{
  "num_hidden_layers": 8,
  "hidden_size": 192,
  "n_experts": 80,
  "experts_per_token": 4,
  "d_expert": 64,
  "d_shared_expert": 64,
  "hidden_act": "swiglu",
  "moe_layers": [0, 1, 2, 3, 4, 5, 6, 7],
  "router_score": "softmax",
  "normalize_top_k": true,
  "routed_scale": 2.5,
  "balance_loss": 0.00672,
  "balance_bias": false,
  "shared_expert_gate": true,
  "init_std_router": 0.0141,
  "lr_router": 0.00157,
  "vocab_size": 8192,
  "norm": "rmsnorm",
  "norm_eps": 1e-05,
  "tie_word_embeddings": "early",
  "optimizer": "muon_variant",
  "learning_rate": 0.00709,
  "beta1": 0.95,
  "batch_tokens": 65536,
  "max_seq_len": 512,
  "train_tokens": 703300000,
  "max_steps": 10732,
  "dataset": "wikipedia_en"
}
Below are experts of layer 2 (counted from 0) of a mixture-of-experts language model. Rows are named router (the router's row for the expert), gate (a neuron's input weights, with its number), up (a neuron's input weights, with its number), down (a neuron's output weights, with its number) and show model dimensions 0-191. Each number is 128 + 24 x the weight over its row's rms, rounded and kept within 0 to 255. Numbers have three digits each.
After each expert's rows: a language model's description of what the expert responds to; "gets" lists some tokens that make up at least twice as much of what it gets as of all text. This comes from a sample of Wikipedia text that the model never trained on. Tokens count by the router's weight.

# expert 6
router:129071130098095098153114122112120145109141147081090107118127135146157118098142122123164111174119156082090099135112090128083110093115154109101093148124114140128116114130132106089135116102164126143072163128074117119116110128157094145128130133127144113077169101154088122139129116152096125085138133120124141180110123114164106105179118123111106150162149119116120125098088126140109135165095162129102126112132102152112148120107104130108129123143091137122111112102161099122114132123145143148173143081103127116145150130097164110109108173070116134131128125143110130142168152183140120156
gate0:126157100119119159129137113124123129134132110165120120124155163131132121135143136089164114117132135136140133127089160100066137182112128118089163135140090113124185141138105149122114104150107111166128108104105100154121115161168158095133136133104122148114151078150111120139152106123135124120192136089155160135144126169122154091158114159131115142109191145126185098155131150126142091158120102105145106147113150129122129102095148133119137155134142144113143148082154108159128145188107097092112146168114085131132151141132124122110141115115153137065109129127121079129100138090127138084
up0:110145104147117116128180130148111094172108106111140099109136129125153124125143134078099124144112111120120094115093133085102155114121092162121149135125089129148147141153121142101126111142128107165126124144108136173159135186140125123099150159117150129162100143144116132135131143158134126135056108086111176105086142158098106097187139149151169157120105152128143151114118153127110138153100152138130094138169116128126154100101160114095163158203160138123125131129153081159125153159134121110157137162131134151162096126181122129112106135164148124132150115124097113138114150152148122152
down0:115100115119122123147114156137116113143123102092130131133094164147141130112137161125126083155161166114099106132147113113073098128115120125129139082182135100143117149143133169165119176139103114110102131126100117087120168142147162151099114127118120147111071098118118068152077173142116176134145120108104135169149106123185134137096104130121100099122125160121092107076125158118120134091118141143109122137145104112153106102195141083125113102157130116135105167105102094123139076107143137168135111113143137100132109121132113114120150120098144119145163107107128120163110106120116124150
Description: Nouns and word starts after his, the or hyphens, mainly kinship and life words and prefixes, such as son, sister, quarter(finals), Dis, home.
gets: "-", "–", "al", " of", " E", " Al"

# expert 16
router:099137091136116105150160115105165129138107134118180140177121180135147084111139138156122113140118115106129185165148166111180163086115118126145131090144127123128109083153145168133096142159139161118126149129145166096163130112114140101112096111101141138105112143131101129112153151117139113184113144154122109103157118118119157075102105125126139097140140114115160143128127173124089144094096204136136125127130159125112133131160144148140163128139082150124089160130113130120125072178132131147120118131126159145131152118109162062146145144120114120148140136139121121139149134125118177129
gate0:112145103123095167081147112133112100107135124139095143135137118116157162162104114126150123086154123142101097124144151139158139130178129108136155083139118137095129123170144166106134127136180117133153117153129089129100114160165118122101118122121132146109099159125166083193115108108157172182120126148096109116095132142165128119121156108133109142136136108094124146134104139091146097099125128138096141118141104104104139122097097096150127132109111146111113141134128120150157112146104190118136147114097080100074108155142151166135116155098132144148153138123131117158189162095130077144
up0:134148177137101085126135084137096150139134100178139085136123107086155170131144087168130130111135148120158146124124116116062113110158164135141135110131129144106125110094139134176139122130120096157130125098110126157137106093164139159114156140130126163142128108091138163155162139128108139132124177135125066103155134129157182100121139153120119109131131117154131097144131134065094110153116105143141155101127138127113126128143155160127145088099099184141127132154154109140142129085153118110141097143100104102128144076134111133158066128104143170112120148128142123153128096155112109128
down0:104114129120071097110105125114121153116163162133123112111111105143089110155113138146113078144138160114108093141102175098135109122131159121159107092125143147160103146160157140168152134087149119119124180122111149123130114113122089119114138128152101110142124095124173096112141156154095113142086140138128114134158116112161111105115174142130108106112161146135116136152156109131153117100105131212135097100133159083159132136102151111175099115152136160140153113082102133156111154084165157113147083113112145121124150135149129125144124147115164126138130162095126128100157095109112133177
Description: Plural suffixes and plural nouns, mostly word-final s, ions, ers, ities, plus people, points, games, votes.
gets: "s", "es", "ers", "ions", "ies", " people"

# expert 25
router:141128134091112141152126134123161125117108107130119110141126167134130146132148152115140106124099120091133107142135112110142143090094126146128100139147119169122117133161128145127191111140145151136115101124112104127145162139152119103127162088103150108133142122135120129155100135123115169110155112115126141151140193121142098117080153111183127110145101083138133103110139135099140135121132181138136095099189136113111175142118152124121105115120168143141173141090139098165167147082126097144187141138083112110138083136157149091100151123082140169082164126111160142128146099171144109153
gate4:146151140134119113168125100189108119166156100111145146142132116131149129125151132119113122128125109131114138116131134144172131117136106111085115136112102137122120132120086064154101135163100149117107093136165153101110136081114086081142138133120135108146104151148125156163167115131150095127125120145137137148123165130106106131105092160126121137135079093130132166106149124102118108138087103121153095088105096140121096144133083132078115137107172110122176148086122128104132074124140073149158131105137108111172149136104147161112127111096166101128161121135179123104128130103139179160
up4:080143100151141117109185133135101146116117157141191141154145161133157144052127107109135128137096136129119141148143125093120128128135133132159126140119152111134147152146145146101120135121136106171134126125085064132137139112102158124114123091140107110111149104104136141115095132145076175106137157137081163076106100131164149107153138131133135100138100160115165063124147133137149145103155134071182137153146153136090145137112153133122158101112120153135128127123144165127132169138122152093144150115124147150133115129170120103169100135158108112143116149125088165144128135104138161150
down4:124127108121106081120129090108094091071113093099108123122129131142121143127113102157137118117117113099123126173123136124091128121137168160141123144147169132108122110159136159157131077115154119116156126108120114147131086175160166178103134114145090175129158128119119134136150086139123126105105143118113152097151101176135186131126144082145118153126134155153128125135141114147151145124134057120132162142108149153082120124138116175168133134103128165193091113124134142118101160130172148097088148091172139138117069148137106121135128115120132130137149123104130133098104138146134128110
Description: Word-initial pieces and prepositions like in, de, re, un, con, as in detailed, unveiled, declassified, and French place names.
gets: " in", " de", " In", " re", "In", " Re"

# expert 13
router:103162120127132113099115135148090108156127144122080119165195124175130104174139138123159132153111163140110122125117095161147098108147121100112146139127106104101098076164151153153131128139128087112168083112108112117140132167141114148120101136110136130114145144136091168110123111134155104143117112078151115127134100118113115141130165135111102112119143159082145150126135086120142160145149121137177090104130110129132125078140153114139153126144137118143126123133083157178107127124125110114160116138120154131096139168128119159161082083131144133125133102185150133120168093179113152178
gate4:153127127141117083082081141152137090141137106134129125117146117144140094136117125152145096093119135132117133122150136123147124107134110172126123159155137125122132126119149165121172142146105114156144086115171097104132100095090176140161095141102121155177136143139187149150181139094124145170107084127151147150143092158096107142129154153149144103160127131090149109147121142113167064147091140142130128114131155119100104119119178143156127120114157129122150153085128141136148147144098138127152158122133097111097143153091089096159150125158131132132140135082153140097095136173152121165
up4:159154112147093093134073137130116113123144127115155108107138107112124137137103103154185136116096143168114094131142099105132132106112131169141099128162131168099159178153165122098173120135096118125152066126160144130099111110117144153170142110093109110134132151100123154154137124100142169128130104127129103174108092145126114128132123130155165159182094132142127102155145102118146116106139127108137109139136169159139057137130124107144153136120103148112145182067127162146158158109097157124140115127141077139123184133118115110138117148133130128168098115095145129134117135137122141158
down4:124152134151106127123118130153147141160099119119151100100120141127127133127123139144101150140144137096145128154138119130154126135111154135148125071130155109136098140136146097141110094151128111143107153128098132130083150086108121119186090117131090171158133130116116109107128136067109148108137137093110127148145134142117121090172128096134187159143120108140113114117102085114115160124124109068130158103134163143131183129128133133166106092118104160170067127120115150120096128143093149142119161115141145109131155084148111106203080150103134118130141109077132144101125161134104105085
Description: En dashes, spaces and digits inside scores, year ranges and numeric table cells, such as 6–4, 51–73, 2019–20.
gets: " ", "–", "1", "9", " (", " $"

# expert 46
router:138099157162111122140144113138158145115097120162161129084118126096113113106156109105080135119142125118131097144113142102114128104121120150133125127123090111125126110117150130179097147169126097159089149084111120125182103124168169131107137137131135164117136094123175114106152085159067137106133118123118124148141145142141170129163123117118127115139124115087156154137131143144113106127082107152091080092151125130066124093153101151133158137078160154148121163137101157149169062123142122157108104153123112129123152163139163068129128112121159125149128155140123124122133158138138150148
gate1:094126101119094084103132114092152082155120111120138125147113088111140124141122164165124104158115138127118123116124114140117139131125140130132066114152122169117158151120086114142118129124118100101157112122116100173148122145169145119134134101127116139135106155116092133152124070082096139109122125150120133141116124155139128054140091138136165148145122119108153142122128088097153103178148117071152140152164145147133107150079134167110145141140110129127121148130136122138121181137120148147125132159147137103118123147098179149195138113126103142131185169150115083153131100131101078150
up1:129120092139129110095119117119166146155103054133107114125122107113105120137124182125078137147143124169138105161142145120149112158125137099108174161150180115102084114095090125134149103118141117121126105163105074067109096102145084163101134127129119114132137161125099146114130120139108173101109101138120121146110112131122106146171164101132148138154162153105104146102129146128095111184107117163098145130143119134141132146145099093134068112102141124124146099123137087148135128114111139139136143166122158117121134126136117112140150145116118105105140127174163188140154175105101121142
down1:172133146133139139154152053151101138124130130105075082099115141128173097129094128105101096156135118145156152137116138118136151092131099135112145130091091139137112118166160120110106103161110120111113117127172148122117156094152075136127134143128166114099148152117156097135160149149166093125123129168175129111119103144112149126166130103122092103118154103125158130116140129121140104101116151099106105125115122115132133137185121088157148105104133138124139108096162117139141110122152104092169135105102162135140158146162075098115142100100152106156129140121104133049136124152142150132
Description: Word-final suffix pieces forming abstract nouns, such as ation, ion, ness, ance, ism, ing, in technical or descriptive prose.
gets: "ation", "ion", "ing", "ity", "ment", "tion"

# expert 47
router:111112107091136115135151126102124118089115154144144113148146160157117063100096130153131131140086142122099201142138152110164166087113117146158136145118116134134099120169167147114127141140155131104152157130141137104159141093132097106126127140148118136097080137158072097098181160109149140153123131124144096115137124112153146099137126146137129084130134100126132125143140168104111130114111187149127121149111124101108125141145142152159143105127099149139085150103148106115121127167122106134111114191121148152120120089087165058127145125163125145138120160136115128145094147181142141120
gate0:158107141129125122119097145099110116175133147124136133106074157121119151124117104078080101164157122157112135110117119138116117136123180093152107082157168138159110139110095159125118117148121118135127132136094137167154175113120128092161115146125095099140131099107162125126164089130109091130118137087147139126114116133110138131134122160082113118109159143140133176127128122161136128145147112165088099136099117164107155109126123089118138116127151158153170142136072136162120102140172099108131141118147149142122098136130143137165147139196076138103125096107122138138076067116116110118
up0:115137170134139125131124124113150163134126184158124101097107114121121128125141143131109104097105153169157128110151136141112081150122101122126165108147129166136146087102132139190148121161134121130145138116080164092091111121109098160138109123149137138117119140089120099144153160132102115144132137147146151172159134157141152109100108093120094123101086122127113146095100124099107112141149111151072124104115122092100111152136167167091137155109153113113115121131129111147131125140114122197136097116146103123089100132156101143148079172125128087135150156066137170122159113085123101129
down0:138143137170132131146108180138145139141124145140139128145080092120155102139152099121131101130185075121151077133124085136089161114090100114158116104144117103103114108128121122130111162139095084131112097093109173132145114125122173150177100117156092118127100152102092136125145092122163137095158133101107138143142114108138093142145097134160105107111131108120183123156149114162121133156106130152129135155107102133147159134117119064127126148126121113115102080158148117083136110130162122167092132093165162147100122140080126145118143144127152136167165118135150161137154138125141144123
Description: The piece s, mainly word-initial after hyphens or inside words (life-size, sight-seeing, time-slots), plus plural endings like -rs, -ors.
gets: "s", " S", "es", " p", "S", "as"

# expert 12
router:141122087089094073156123138109125146143136143067108100098149145152148150127113120113121122149159144127135144124108160113119119111098137117153105147113141173098102091116098083106169097131118107136132087130090083087105125086134084092090150155102127097103148154129091100114111144151120124136124078104117138150122072112116140111159132134113087171121136133106122130122091117101113113150131155121137133151134146149157153106113137085127129132182120145144138097146132109093116099108167097101127154121113096088083170126120140127141124096122151136134111090126092136138185122168129117142
gate0:175122143163120132136139132092142079148140144167109065159124146142139144141131128077090149102127116144105121108180147123137096141147104061108130125067152111125173135132104096128138117093117129141119149112144102105095106140138091183071096102131130138125158119129116082121131129111128156157134120160123119077133144106105131086113110139105130109097144130126135144121138119133122091136176158151119140161109143133067149164163130142095119130152134132150121136093134153082126107136147146117118121127102130173128117134117112154147147105108160134121129132076127071123153115127091125087
up0:122115137117120131142139137114107130122128112127071089181098132117146120146142106121142144136124097113103103096189111138089138164122104119098132121133152118152125118130110135169102106119097093164132128135110178151080149087138129131105145127139082094112149117094140136168105084138145155099089157151100106149148134120099115095110089097087131152107161141134172152154099125090088156096124163108139128167108114125114088130173110102134160147131114138148098131126123119169076132124087139169123129118155134146123182087139118113156134102130151105146128105135136128097138111133070111121
down0:105180138148129092119123186082133153114127134137132147169125118133139099111092133130137151138157110114173149147085103130136097095139143136133115157139128128099172126145156143126113112130109148137069120128100124180151146112114136126126117140104192107125149090099131132094130153178152081109172132090108084170118134124169120124157133149171153169109112122135114112131156150112128128146131134141146130116094153145150193140081146135174094117131206144160149112120105166153150118119126113120154126150080109132143149130139096130111133117132119135147140123133122113117112119173138124102
Description: Hyphens and en dashes joining names or compounds (Gramm–Leach–Bliley, semi-professional), heading == marks, and capital letters starting a line or name.
gets: "-", "–", "==", " S", "/", " \""